Weights of a small mixture-of-experts language model, trained from scratch on English Wikipedia: width 192, 96 tanh GELU neurons an expert.
Below are experts of layer 4 (counted from 0) of a mixture-of-experts language model. Rows are named router (the router's row for the expert), up (a neuron's input weights, with its number), down (a neuron's output weights, with its number) and show model dimensions 0-47. Each number is 500 + 50 x the weight over its row's rms, rounded and kept within 0 to 999. Numbers have three digits each.
After each expert's rows: a language model's description of what the expert responds to. This comes from a sample of Wikipedia text that the model never trained on.

# expert 58
router:520472532530542515541500509435559565514627548437530466553449461476451532479435537497551532524471531580427593457495460498519470557558478532457531
up0:424562463553517458527538438451499471556514493500569499553468527498467521503535565525424510496523505486472465507497407565561526517490482437451442
down0:469575518455578527549413532492406507582549479585568513347442490529524489514509463574512482605549509450408438546418558556425506486472450578489496
up1:507497526449422526350492474558398577551502455594528490465521428462531512477447469517542546494444510456602471485523539553520579465575483457462493
down1:496585416506492642539477494486490551514461475451501502587386564483439528569467494393543528587577529423534542479489515466415469500465462472451516
up2:480529519546516485536525432510490567426387561586490491484534551544496494528503473475431456485469543536460496547432560373546478558481474458464464
down2:528494446493610513508518474544540439438472451534598504537572493453511551508512543556436440491588446500555542530464500533364528530502450510478525
up3:538502513524474547477470505550489533508602506538602502437439401511480470533408500398432502451508541515442569490499560540472476529498481493523479
down3:428494451509446521649573425507486505422492505590566478529496434473444483537427473468539580485498521479595436569479469552378421423375458596531586
up4:533369486416466538502506463497490481497462534489513510578508531512478531552466564549430448505452421418431488448446453500499574625527511445446433
down4:496540506482519445509480518483476582519501505484527503481580589447499496469470516525477485461557470542500440510443526486503491587451464530436415
up5:526407491455511429520457640513543434520482528571510454520467475493539462520490515489514592538568503549575518454531559583468514585530501531469703
down5:514506589509540541585446440602513468476576608419431496522544452492523480524523451527587451490545518460523516496493459448521542455458535435501421
up6:433409510526581545486461453502513607530542511506559539543446481460487510392421503434509468508424385457570508475465523489546463555439503473420500
down6:434535552463537541448538554499440548467500556525498522463580485499475488480429574444480376497479486460539572547413446459535431483520462601505455
Copulas, auxiliaries and prepositions right after a subject or noun phrase, e.g. is, are, was, as, in, has, becomes.

# expert 57
router:551448575606533385537490456458470564513536434459574439527470496439494532439455579530517574469508471531502556460475434464529526500542456494477562
up0:524488506561443468511431437507501551529473472462437435502475469453426581485535490558496514515462477411458493508495573512511568596528523508366524
down0:529442551495477451545463508526482399517571586486428525531515573468541413465463543382440489518500502526468528616517432495420551546532573442518413
up1:521442518533451498531443603474528428505516416509481555507511558441481550503479499521575607496556516499498468452511548530527539560538483502578438
down1:476503454491559542458526457577548547562482489435453484540465505551518512523500563468461562548569578473450519476505474538452456458494473523458525
up2:537446482477501496510544508553557455556492463510483481471483467504528543496554548486561505589499514553512479532438488348506557552477479539458558
down2:442499478550452499452474522422485494496374474511464492498542563443450468529573599446362408599535460482475506488532596409548531508462449452512509
up3:489387562592451433500466549523539575503567367446513518464470461555389426540509527422483519466525516468522610546461491470486501523429550545467493
down3:522481460546421548587494559563471539636516545498602482588418440506571433468420502487562476429515588460455486573478555417497596489555343477518514
up4:486508520566566533398483551491452491590469494510491472501509541429568544537555537453548493430511477505478514493365417530478418493538507438560436
down4:508517381469530469533573462498493484604493498585465433497476616515533478558512542452448488531507498548518553470486490454442438508512450556533465
up5:417521555534507477509575471484497522513503479425532433577414510477572465564455587554559533489515449552461510474620498507580537484548494471493593
down5:443568530459498571579525541460562516528425541387474498539535530538526440513568582461492557474503450569518526450489465464573479517585401507453527
up6:537486549495546509419497557431475423521500524584549474534491551564452506545440490538469492448515464462527500469492556531420461460536524487560508
down6:565421480589488477468453461519406515459424535452535506571449547458460547459548484567461434514495568467601540521609531523463474414527468540505460
Apostrophes in possessives (UK's, Knight's) and opening single quotes around titles, plus some word-ending fragments like ong, one.

# expert 50
router:513399568522543504499496458455457587538556477378504469485454468430421542427469574499473507464480445555484516457463430470552472565493491582527485
up0:480404517525587477469563522524554563457474427523536478539504421493552492430515572533479441562484588398448565533485541529479555489614412494487501
down0:525519495482544460573523454578458589435564501487476506437447504481487542406485454553492577485571457469521399436445394489541425426518476411461402
up1:593491527466473457452568455416548506451514508454458486423536541501570530530563543455585524435536495414527562482480563482487595531467479450516517
down1:545602557480413550504551521416479516476580512497558494529546481502470486453517572534490501538546535494518434472558518472433558490509541435550526
up2:541534545502598458458426440478587563518547589489470563499529508506429488473503469591488572570383505486449568435424469544542538478508524477474594
down2:536536522511454480526532542420425576414525490500453441512384639550459555479443477413481461469520561482504438509494467543509495519540507511467412
up3:453539547562573462381453530512473505535509509442458546539457478429467496575543466617469495466530533540468531484406544491484433419521531475478478
down3:420396505367496537446441436509487497513516528519534462478540538492492534494489469497544497582515316478544458534482421546532429484428496657501511
up4:540450495551476520525511548467573575452514452453549426469483488546490513467453567563413474478439464590434577541483440532523490504528460549569475
down4:474520482431487492447547524401434626527398425407527463572480518510438507489517563454533539443545469512494555504525522490558460520510542487542469
up5:480504506547502464472471461527562447621638555527590471519478526531499451554473436468502576487477412473425519542538518456548523508560497545384499
down5:467478495543536526486554369529480522484580483429465466497392496431572520536524557416479523532502505529516442419473486546547513442503553566503509
up6:496416562528593417449394546469485500473537418397611462482576563513524484485525571612633468517479383438492484427559461509462424513495461535536591
down6:516462524458524502458570518410494347467478459408425522491451510452470527524447517460574447524484546511572491469556482468488518534571588516415502
Units and prepositions right after numbers and amounts, such as million, km, ft, and "of" in 350 of the 500.

# expert 29
router:531410594593522437532525510457538569566603424412563432526489496438462530473472597513477587449497421564487546458497448474554468560510479534448560
up0:491530569560497518531516447430507508457588521480424490625419501460468400528446483461565490476402505541491588510542505417552471547537468552481484
down0:462415409528476422465572554455512551433504461531525448457545567499514430399591432445478611496474555589434445544543543501537462501539507473451448
up1:496416562500483488523477499450535581590578563521602508479525490433460507413481498567578462545496461528459537514449539519498460499465476487454564
down1:514477472439543544546450413597566529594514465561527534448564493445464465570521479523519574407443474442538523547521508414451533560567497439477574
up2:457491602528544443460556548464470477514586534461407523509505521492506523465546499472501545530523411531521451503445478405480666489532526469507472
down2:494459521384506597497532478668466459482465542495429480564565463509628534562465500504537525472467570542397574452546450516495487466440519519467558
up3:589470609500492514521460530518585584491539401476528426550549521457472541490436519421606464541491507449531548510450467513479495536464476407535539
down3:483521520429617491464480488509528490479528428542546503477523467473462462465477508519442515483533455551498410510555508520473576459519502425486515
up4:558476572539484509538383538443521540530584481469629556531534496507539472439494524466468510493526458468501651396522424519587506468560503468510497
down4:486458502454561478547540515438503499514621402498511471518517522563451500505512428483521518504507536600472504463507522550571505427491479617446549
up5:449491586499525459656560469567450586509515472489633547493354510484483520606516506450507572462528454497517515389491499504482506479537482463450512
down5:551423482457568521424510527560542436445579581504470470490578597554528514575506476529516522518408443460605572452579380453563490467583506496445473
up6:560486561496519448506545570493515557606563433470544507531534429377368591402515475418610582453452426505428542576467502445508452446520530600436525
down6:557552467505537481580479522417471505526502503572439583458468494514501550628605502478522557380467493525542522529485515569593487521494547446540479
Pieces of unusual personal names, coordinates and a few military words in lists and tables, such as Whit, Ber, Loh, sky, Infantry.

# expert 1
router:536417588594521431540524497467520565567594419417561423523490493440472522472466608520468592455498406550490544463506448468547474545513481522435554
up0:476519552456509542498567548348549497477485400547493461589436555519556537470538567517466447529414479549402576448551549511587599507499494497477415
down0:415473458507480424524502458456567609535500479496508483492445518453490464537413491511421475461545567452463617521500441500601440477594430453538556
up1:477484504542540463511463520422517506512537541427451469565419457537480502415461513504497537416459484563448584425472467480545496539565495547473505
down1:467506471558534476578563486462587543529448516623522471459543498527504533539534495509464510525451432429533459547515539523501492439531487461466580
up2:516458529535520449494559485401454482614432445450540447540538457481439553457474496477522528517520464565497544532479438484623510519537498520577572
down2:538541468457416443461598490450400473581513484530416475461541521520505483530624544536544410529433549387559422474553501527515518527379476541522522
up3:443512533497541467567555500494467523549521507568577511507521455409452499463426462496479436398476473461443514504500397580538424532526369437502545
down3:499516414466496550534581489447524448556510539460517486563505514485449479482422532576472499468526608470479450379619504517511469528559523549563535
up4:549459523536536523564495416391498482582406480409469439449526503465493543484483477545547550400512445506498571458541416527609484520460503448512540
down4:507573499465354449473450479489517552521479537590507445545578417561535464462493519607510514597406501541582518467555463447496519557507503483447578
up5:569476513494559468559525588403429546534505566472510503495401394494553566385471450479548516420516461547463553453459593480551617527540490464392502
down5:492493465565441447460527596461595529404478423523520513540414452552536574512549490564455503498537363505400516527623531603504524557512478473488619
up6:549484573472480471511572471518440540483451544455436454491389519450596531501552466515468448517391474510523530470500494482522525459598500457377545
down6:463507483448463447596451517470434534486555423509493505441578447487548521555442565612430550505477489502480448530561604466466455526371598564488504
Word-initial or middle pieces of personal and place names, often in lists or tables, such as Fre(isler), Rob(ins), Cus(worth), Hel(u).

# expert 47
router:524467530498538495555485459486529553518581522442569494611401472485522548414415515510442530462370510521466560425504408504599554567502460527515531
up0:503455494533538522445535455462519484485500510555524490459420485513447485554571562537500497426567472490561513606413514426481523619510467527492433
down0:526528527574572548485484463544452521457435386505587488532525596520463567456536493470388522456571513477526516582492476547482561530502439476563526
up1:508477490555392493541456503459499480420414520491469486530527479478590614521465402555450577513467567476492514534488504487606492460432495522507483
down1:461399440449499495410550553492513517462530526570484508512493494502564516420496473461583414522511586459526489522471542524461466429518433537469556
up2:517512496539624451500441557513475465458503444486499530500620450504447549479539441562548536456458482512497494380534421464555525528475542502549581
down2:514431518518495550394498475568505454522459432466483491488515603443554480498431524379539433495571569562435656451428446456540478576445502513493559
up3:493548533463466534463483561491503483549539493490546458585427532541436532490525489506514447426505548415495555486545529553587487377430481458592468
down3:506491552507418603545546591521490437502502566583456509486497481504571491493489489470559485529518531540497549439596435530561438528579563553484433
up4:421457559488473508415463558468414465481603448487495519401634430495552564622463463587443486481502529526499509555437495521530595558489593541506480
down4:481428482519509543454619454487576478472402558511466509535492428500510550506635523384459468566515424438552569479491485434531506498447490488472528
up5:489493490477453539451488554447388450495617488496630513499491566475450511599485512544470550512559509531551486473464531568547502541455494550469520
down5:533518533571547591488489441434490544563498492559495497516354491505482472527550543433469534490546439534420501543512509528524530445514457516483549
up6:436530498507490502514459581565543484476553531427571477522543511483511499520547498458482541514585542421471488565523562455515410476503416483438624
down6:529480510486467489494664537455393430509472550437556483500554385501599480403452526496382480455516538379464478445479477514569518532488491522447519
Commas closing an introductory or subordinate phrase, plus subordinators such as when, since, while, after, because, However.

# expert 56
router:517503557565511447541526472478551543602523493465574493542427404470424556495411550493540515446490448556475535451467478420563490588525451495497507
up0:555360482543548460550486516651447451509461477425577433555520493429477518426480504521584466500451494475524538444475443444568489457409468421395510
down0:484505595519527386538469528532462537484530430470489482496613474573478471558567481476494459605467464531512511477529484566560468481542551531614472
up1:526479546535486477404534424503581512508480489540516510505509490549473495486460454583521496456508430487532519411525473471476508536439476580353503
down1:434403508434500560508531481383534449415504485403448492519512511505494467424445613536514525477515530567616520549547420493441545529439522484590539
up2:541519508465466490522526474481498490527499452545540573500465536480413421520597476451450515618463375475504594462517462482477480573455344478399446
down2:429440557585535481555473456450463526497572616490490541450527498484463454501569495465445543489476441553460530507540497379486629488410513493520512
up3:522530496503556572554448457470514486440520511549485508613460477519516550513484473536495522416551457523488444415447464531627464510540542501375530
down3:470517431512537498550537556407370498481484439623526479450514492451343517542548490498543464506432529541538531518429393450444475522511358580515536
up4:457528513522448549531455503422452451500514546486543564587485490491514490477522516613555496620465440458457561578492456543484521567482519487529448
down4:624538508471459492515453488574441495511479562472513505507434541470548450384527417602484483431450481512546454546497582414581448511384508445560535
up5:455455562540534488516553456478479603392485480461572484470543406431559526461480465519449589519470447403433533469431438572484485519445516595521445
down5:560489511524531417499437545474496506446491431520521503459474422559441477485601510581471519531474553461552538531587514488518545478558495419502489
up6:502523496484497511579568443562538571454506530497464515554572491527600608471447481551503448484552483518573511621518458477566525548498486538513520
down6:478529416471482440502555510404463482444540403493478480497437484510541535439489456462594449397490561501571493447459588492482461502545452451578558
Double line breaks and = heading markers between sections, especially after article titles and infobox lines ending a sentence.

# expert 28
router:484379540518580460541498471405561518492569513456573470554444490483486498455382559466555526423479476526508572516492413434528442593566470555530529
up0:498374539494476579488551594544508560484437456499381529500564505443529495417521609573416464494580506470540510551454553429466517493492527503567513
down0:512576542480475554491469558368550502486519528401491468510510371571582474418514481527539520387482644467474457445559479497507436449561477568560414
up1:537417506441451548545524453517616396508470534581408533477635561540531521458421602531461514530511488494518495482501583453562525527486584547507415
down1:475441545474483646546382488411488428461472522502456485473389494427557611549522476592497520537471522477521605428486537463461460502443475514530535
up2:465437541594491496491484413448436564568544444487466447589464485493435470517625570501448588588568407479456378421564477544492451513423467585406506
down2:492455476439395491541512532531420543561435543425476474516498519498529505557503550504485441514502468524488485486522489417573450474444428562429546
up3:524477471589575497583462456454515417533520542554473494512489499511502469550440497529488517436443479534480488507504484445532423533434518476586574
down3:400577533541519367514543463489447497473474497406515516583491469448607556436542491497544463421573573476516490464527536433487446440473551544465554
up4:463597536519428532562488494508558431499485466533484546454510588501569605455447508588513426507523482599428569428470497531530457600493489413367563
down4:460512448511552454485473554553533498553612573537397497465430532431488463638604477582446503470539546463505490456493513481471479432465548506524475
up5:512465488487498473491479490472538510458536504498541471552466405563554560503505471458466527466498418562493568491443501515499515512429472528485484
down5:511566533480478504587510564517429468450568427446466473486470492458550570484443487423388509473567508383608469462470478528572524503477509503460488
up6:476525495476445454545537465488461535550501520445505549471519525517416462578502573499547527509442525501469487547557540494577615474465488457489576
down6:475545468539432392440526473442559451466521443427520492558473506523447478576558478455560606560590507425440460474547520537532496494534512411527536
Articles and possessives before a noun phrase, mostly a, the, an, his, her, often after in, to, as, e.g. "died in a car accident".

# expert 8
router:546409599594518443540516506464522564567593420414563421521489490433461518465464610515478592445493420562481537458495452467546472557516475527431563
up0:501537556497499392493485434428502545491563496553489514514487520447508531466522576455522555534472505504445473512502485552560489513519401396481401
down0:513634449517416528386379562473536546549513443413473528492501557501522508459481525534460525479485615457499522510605551484529489539512531483419532
up1:506494529614562518562539504541474500531535469457592490612463434510454579476522477525471467482498474523456460421476443582478497456556468469500489
down1:584496460517425481578523549467486530558439500625533502570499419484451488423414490503556447485540505522481531421466533381489518475533502503534515
up2:507544609443484452532553448539517521458515520429472557507598496479379579547515543485425536370498485429461499456421486437551520549521481478514577
down2:543516470487465573507500549532489542505420486453483476530473577515461434476467447525518581578439518546565417481436423463527468516523436474439488
up3:523384551516477481499586527442360569493438502519488526507472440504481480522494494438478485520466526514443550529367472532579508549497469498468525
down3:554473453432506532430494410470545460451500493631461466476448423522463562459410433510469634559450412534479503525588436447503465527568522485500467
up4:480466580482545508575534414450563526560485503501436430532449496479561533469444504513464555404560476529466467460476486403524572483477450516452539
down4:496575439350454592462534536486484487478527531456491541516488467478534500465596507516571531539491470480575503443473423457491492538505471571651513
up5:492376526497465492567528484506518525542520463440592476471494451481420578495467473451511541455473446605482510416449432548496587456502427462458447
down5:490549484468482468512546517542512508470546432474508438504488439511536444510461435518457532533427451507486501496550472460475493641540491373536429
up6:587434504569552516541392522463513457542512565442559538546534513442498501451514563542630530433459573517473570436464543376498501513518562514491424
down6:449485441453479518431465472591504488507379531508520480431440447485483420527532520514518459553370453452571487508640526485412497513407501540465445
Word pieces inside foreign personal and place names, often in tables or lists, such as š, ș, Nik, Timiș-oara, Gutiér-rez.

# expert 14
router:535422584600533437530523505464522554562597424420563414533488499438460523459468606517477593448492421552482542465490450465545470549510475537437560
up0:536493554550573495505498460517560584552483521523460440541477428447557543449576526464547555482436514490520497524395513475547521514517458507632557
down0:532475527548531514501509466450503575428516477623537533481553494486555463511512432489475479486506409574478497572555555448499464499523585548466506
up1:456421501494538518458512594491521471563496433394558462452452539433513605494490481462451525474497410483432512431478538512503511485623413488568550
down1:419518432574512468485399584487498418445535483568545523426437524509543516505443537484420462593595474482481519461555487513563484648445557443558512
up2:467457543549515543558554574438485496500568479471494447490504503529480495514380466502656501466452511545475478520463501437485565465514475521496484
down2:512505486464530571465458479540430547583570479506566524430467608541484564522452492455518573480553513499487488434510550476456497392460512535501590
up3:516478546499549465471537438435472576572525554458511368467443537516459502521483573528513505564493425524495445504423473505478485557498506518464471
down3:559475404463465537491469613519558483552597430515504474431517443543443527541420453457547465452454409455583516524507488470491495515529541412510423
up4:475464620462599472480547594499510524486490522457491462548449457506407483522425491460483464472451449508543465500438433554530601534514461460510487
down4:542549519500460526438514552406504468511462395454520499430557533468481598571565434528463450598516432435442510528617485528587607541441536459474562
up5:565489635417571438528559510437483538513419560506451488516458608426484574478500533394474514520542460413500497431535508435526503443537539512508541
down5:501474495516491496514507517488513585482476456426493530382426452491392476483499488530472564500491450525514526502480494591454504461480546566439523
up6:536461491440575509542450513474481516494472394486497452489459459516485475505450556483495504494482512420466588469512531475569426600590558456462475
down6:499632435594411426516569417412542511473556532547474480470522466522546543496452501563599521568553543469409548453560494479391471424519488425512567
Opening pieces of surnames, place names and terms after separators in lists or tables, such as Ward, Mang-o, R-ous, Mos-que.

# expert 55
router:504390570517580457499482504462563570584561486479591415554468447472412545491440555448517584485491464583482556408491455524556441534506486518485522
up0:570484457522535445453455558432618496602568470473534553480507516492472512470366491427570525575463507492521383472489510523506566400481495415409467
down0:555528523521496471466491526493602495500490485500509466512574548576553517470480504411577440491454557462501558482449536454523531455457568547539465
up1:442519513514534504489585495433540453507621467496591447467531537551417527424476444467533416537393520511426531634547637528462443518566529440519448
down1:420484553446502487576557562435412485550469497513502523462510494546581422555524541541535446559441488466515516375515515517564512552434532505512445
up2:564494580485491478483474319598512463530525514516559486554512469530507549474407476519529550404465543439571439549486412490457557599497511540551472
down2:469577390504497492573549576523552571563583485438511482486488547493475546522425540429508499516541520476422475483480398464425458374445481565510590
up3:512477494474515520598568545518580521523570502490476535514412594470431604449542506616583522542471584563533489517416492415464547448458469479492552
down3:516467462482489545470526483432435543418489525489442473465499400591510468654448513530514469524486426391600488590377463493492468550531518460451524
up4:381474471505558479553563522393526495528498488507530466467531539548533520513515445426487472522502586492478432471477465510489455515468493462486602
down4:459418499555528579517617500461544505483550504477545488416541482521531552490489508557584501451474509512430467508507550548535609518462550456567450
up5:515557530494535454461552480490536554515560594478551514521365527480443484532474497501483559533547436524414467479508426410505515481545522511526486
down5:568562492400631409527483560417476506471558466443521510467579529464412495511423527495576462544517465464554526484509545501559508511479516542546538
up6:482477476435488434504414579491515494480520511423482574429542474477485519531506501489537483462566540512535622470602542425513537492490488472527455
down6:477519405557461501508508554568623553526505534462539447512539484460481377530419562522457519531474425513526548507533515429487431417560427533410539
Middle or final pieces of surnames and names, such as Hutch(ence), Wozni(ack)i, and of after a reviewer's name, as in Derek Lee of.

# expert 36
router:477424545540499486557453527431499514515515495493577452528474439487415566446454514528525559432491487514479556500526410448551562548572480477522552
up0:520400435477539446508473523530451523457551536489518557531447518458410536460470509478494518525436467527526484462459488470464423455375580473509462
down0:464531488505501520531592469433501590422497538457496527583419444528493461553434509472587479533414504467481399446627486481522442456503461509531485
up1:480603491466550428406515458417437442452522417418455444464529521462443466483571438442559606497471517448421495482530533593609497537560538506538524
down1:579509502521445642544489620460500552494445566559491514441550563480562450464548574496538478501440498488465566548565433408463557454499481532482524
up2:501439541532558615552600393525493516500506545446447504442486444489461452512424627450527579499443438508540503494463460492514450451469585488493504
down2:538404499448525476594507465461459484495611515550454480559485504523594500555492480508486545486458590495509434494485392497580486550545517488455535
up3:448507493468533493445521506516503484511528551469496462413479515448539504537398499529553494510469472487422570473351510506517546500460536499450516
down3:483563507475578484524419483571599486521613574496433509537520483496603469485593450431528468487492518434473457503414497489535553459385429614482504
up4:600459512422502521442517507484464450394538481528441451454491487496507526524550504456521535501444553550336532519462521501525666492461494569487484
down4:499387580531459535608501451517448431547476566421447455463464541554543532543533532504546509544561482471525509532523589525537464480483506533459428
up5:511468531491542510469461437444425516452451422473488476579608562436563400534543544533483455603534550390382483487489512455476388479529510400573430
down5:497524560453421538522492543530486490551537584533635507494512511500540494502436517483469550485512515568520495478392470546465496473458523506452523
up6:511487504474505548408621575470503559434566481553508503534565511450594484515451578491452553457470556437438653531489469512503573476526462466593494
down6:446413524560579585437435443465501475574549487475520472522469397516547524471466501465448645545426547484569512495498532578486454566517551482479565
Closing parentheses and quotes after years or names, especially in headings and birth dates, as in "(1987–1991)" and "(born 1958)", plus line breaks after headings.

# expert 39
router:516468519551607495525516533478476534537639500442505486499386476422527501494423512497584562469436473522443592523459441461573503520510471490479495
up0:469530476456421445469480559396458499565481513516444532529531453475536483591579492473526469518522404550574533501431527384541420494543509502476559
down0:544483489467500580519441545526556626445564530453546515465502506550500422508498554558462549519487538523445500463429568411515466465536459408519432
up1:490507493484591569457437571542473490474468504556612537564464439525480477477498504579490474480443459660425473370431550529493540505471473496486579
down1:516427483431458543468511472382598495553478572501513499552592417554517577482425435429555463545492560534505506548524582451456546452500528484482497
up2:523507463459474424441591478497540419451507488497385503548464474541529513514580501508491432531478577439489432513446463436503471526484545503509551
down2:416515459519451487489469530493498488494485546506484481457436513499587588425451563565537480393374581561531587492487622488512446389504481439440519
up3:579502452494412483370599508558551538593560553500574494525487593491466509465517574536480523427463478615509546544482513471480688458548403594505477
down3:516510487473499462485358515430445481413479464501574509515515519389359464624543501483530570538496545484451481483464501491570500546430549524482567
up4:542449550412460509425491556558463522486406572458471495494537592504497502550558464489545528519504454528515422502474444490451603479547472599540517
down4:534477442465460467487557446544540453464408486493403488604524448481607470502496496495472508528527501454433529528527474574469456501516464563545611
up5:430479510496484470573454503496557560559509499487490441513597467520634554525440555475484501508499433574495513513488427461615358539468460573537467
down5:492631488480525479392554472510517469501433448558486507437454463461610559405521511493528524517578445495546522474531444452456507561530396547492417
up6:553468491458507542523441471514492600462481560568501497492479453469527537439427461560443454462540490655504553530439522463527514600539483536435485
down6:540608492503638496485503575561547481409558504467542486403511416524480487529520493551527565544566462443442519455519445538436505509498479497498598
Auxiliaries and pronouns in running prose, such as was, is, had, he, she, a, and it after made.

# expert 61
router:515492555517513480492541511418513543558522492477501460501436490462507554423460529492523552465457401536479538446508479481568546532549470493482522
up0:542484452536555487494459453491562511452424548392511496456461498522526572461572429480539520432437392523517495568460460512450495540612511466457537
down0:449465496448486422534504504526439484424433534553563512512559543436444388453563557577429546525459428417419512514510562496405597465448470529597493
up1:467475548496543461490535479473484482557495527516473497481494492562486504495581450529475489459406433431526472511594525509519468508547553400544503
down1:350455465515439509502437584423422517539568517544515482513427553511524532508490504455500469625494405494463547483427553501539550480475405523489472
up2:472475494452556517544486500561553487540516513495488476570534491512473367443523503435523413571508475475459477564516408455506471497504568446500503
down2:515403477431530539536507541509477534508462608473560518605593405501544590485495449614538439555503541543524519469631560484502468489540548542402476
up3:514465518463575495513478512489449537514573578392512612455454519415474516499421499534465514504498546483506416524466574435537477566464474546518498
down3:506410523518706473429469462428497518503540447502521449473461497542495548547395455463536576513560478500475564435494581436488554586480538515433510
up4:518517552586574541492532438587580532452549515508562477530474490464519625524459464450443583527531462464408448611521569522492497448429446552536498
down4:566369584542555439535556481523531552511556526524558472523402453468460473587488495456470551522512421497491407434501427424480580580538532376409520
up5:473500498469487571456475507471466502496543532516424519516562552528625532422476434563439399473505518487424536636497575497559589422501489514457522
down5:480466463443482537500489459519465468482505512492474486577491562505484459556507501546516489536553477472516523517489487478496519509511520542559483
up6:514504507487509460529333469626450496479532453472551464511570485553388488433462572409588505413496554495515502475447541528471528446425509527458482
down6:445546594543554519473427475487475480624515597492479511470454505526442494509549532513538550589564386477549500572505435433511541546472498442439446
Line breaks and dash bullets ending one list item and starting the next, in cast lists, result lists, taxonomy and infobox fields.

# expert 35
router:512493522512477513568516427502566519542587561469578475573456482488468528418463522515424520497434509494459586500490464478595543575513445505494577
up0:540463520528545523613524401429478559529492432484554500482539488530470499467492537513562623542598477530473513514485497552509396505483533457423527
down0:515460444469446437562513483543562532459519518546444470518533458611580518529512495499471503559583453386474481525423523514586466498401502535500386
up1:475527488466425538538526455549563419500434386508504476460524511517503531534595562547461486469471547476445520497462566508529506439536510446371462
down1:470442487559570496522512428525440577510499552516519517529544481549460592627457473514602509603448516502460473411516491517467459502451511512453429
up2:442466496529531489585499453505531659538461399504481495568562508400240478496463497510459517497582462494513516519505530555543506530476519514458502
down2:535453529542516543503393523464505545454530476432576491537496479515500510454431532449586592528436552514535464542634541390463499480555459534476446
up3:482567547491513523508410466529585459420371418426513509462517494497435501566513452501518443441626532461505468479421577545457539528517451477451567
down3:543557422508487585524618473448480563476476561471487509540510511553524435536597541444545496550543370443470465527470565508544494492498478534537482
up4:539433530496544551553502445430475479503518533492548511525417511485464500568444481517512525469441458545490550419518519381470446554456400384533566
down4:493456431509450454500454515551371514491472538556504543524503415465546589572479457479443538452468527530547444486543523503521451604553343576481455
up5:525494514492468565550518469480388546481547532470511537477500438503483521445513572516459482485596438453477514534375557465444404589504417505504510
down5:469507492516542581492457517540460563508529476655574455435413520413309464554589408571498603559546524394468501459491525518420529532430442488573517
up6:455476468550510483562417529525493554442451513523596473574451468464399577514439538471489475446463563542481419481531634484505587395459579457439585
down6:571490492416379555610567494521533503541494490421500479534408493535499539590486540456533437506467647516542458541549430507493564460472502489541543
Commas and conjunctions linking list items or appositions, such as "and", "or", "nor", "etc", and "as" after "such".

# expert 19
router:470417577559550455596539446414526543549550461403557483547438529433385543491515470515481547427454462523469494451470496459544488504463403496504541
up0:515532540499556570490475483570385556424539473411483504478546502466461535509522539493497522498426496482557413501389390498457502458520454417491404
down0:444459484393512544421563550519497518469584487448438523519596538441492402415532538516535481500562487539529563549507449554483552454491509555501439
up1:470449469556504464539486526529493487564527551454454437519474438492403557451539478540542512453534484561593428509489561391489504492501530563510498
down1:546525542436612456546430459577498528537545456383461469504518498550465621416519482538511460480447625422528485517493551416450601429524513476483437
up2:394531463546562560572493566505526536553558523564518475504474523496531553468454481507483452511457498542483580563487483385560479463518543541539583
down2:430564511481587559521600583506349457569542529545448486500440400557477434461476482520476481500484520515550482541429461594523463529510507493451545
up3:484505530554466480522568548466459480499554526519582530574424524524505466464432482508601465496467552596521504543550528481613505470518532438463534
down3:506632488511421479578478472613488506606472529495497471483559509517537486473383469519532563545622424522503542500517374498547486446486519497504492
up4:468510519584419419527525559480457532559480475498523467442496405486475438552497475544554487434483507471520573395481434467523445531544523509537458
down4:461546454425546471559467546551578546548550541398543495535458480609518468564465420454404525498529510556512424523372601471578438507525481655523492
up5:490497506484545524474429477468499460504532387489536542502420510490544504508326491513495416441595500479415514500523550446489533545458466483419538
down5:464454543556434490589535486472531508498432565556575505493518442547430502506397481545492421432507490514552449471522564580529514463529461540460638
up6:524567581492509524436419553500506418498418538504518486560427417569440591540545447491479540471556499450554529545462485433493486490507422484499496
down6:548552503572516525516475463536432449522554482489576496453443581533510501525548541471549541459537411482495413506501554432463527503492475449511510
Words in short descriptions of people or works after a nationality, such as politician, footballer, and, former, television, in lists and lead sentences.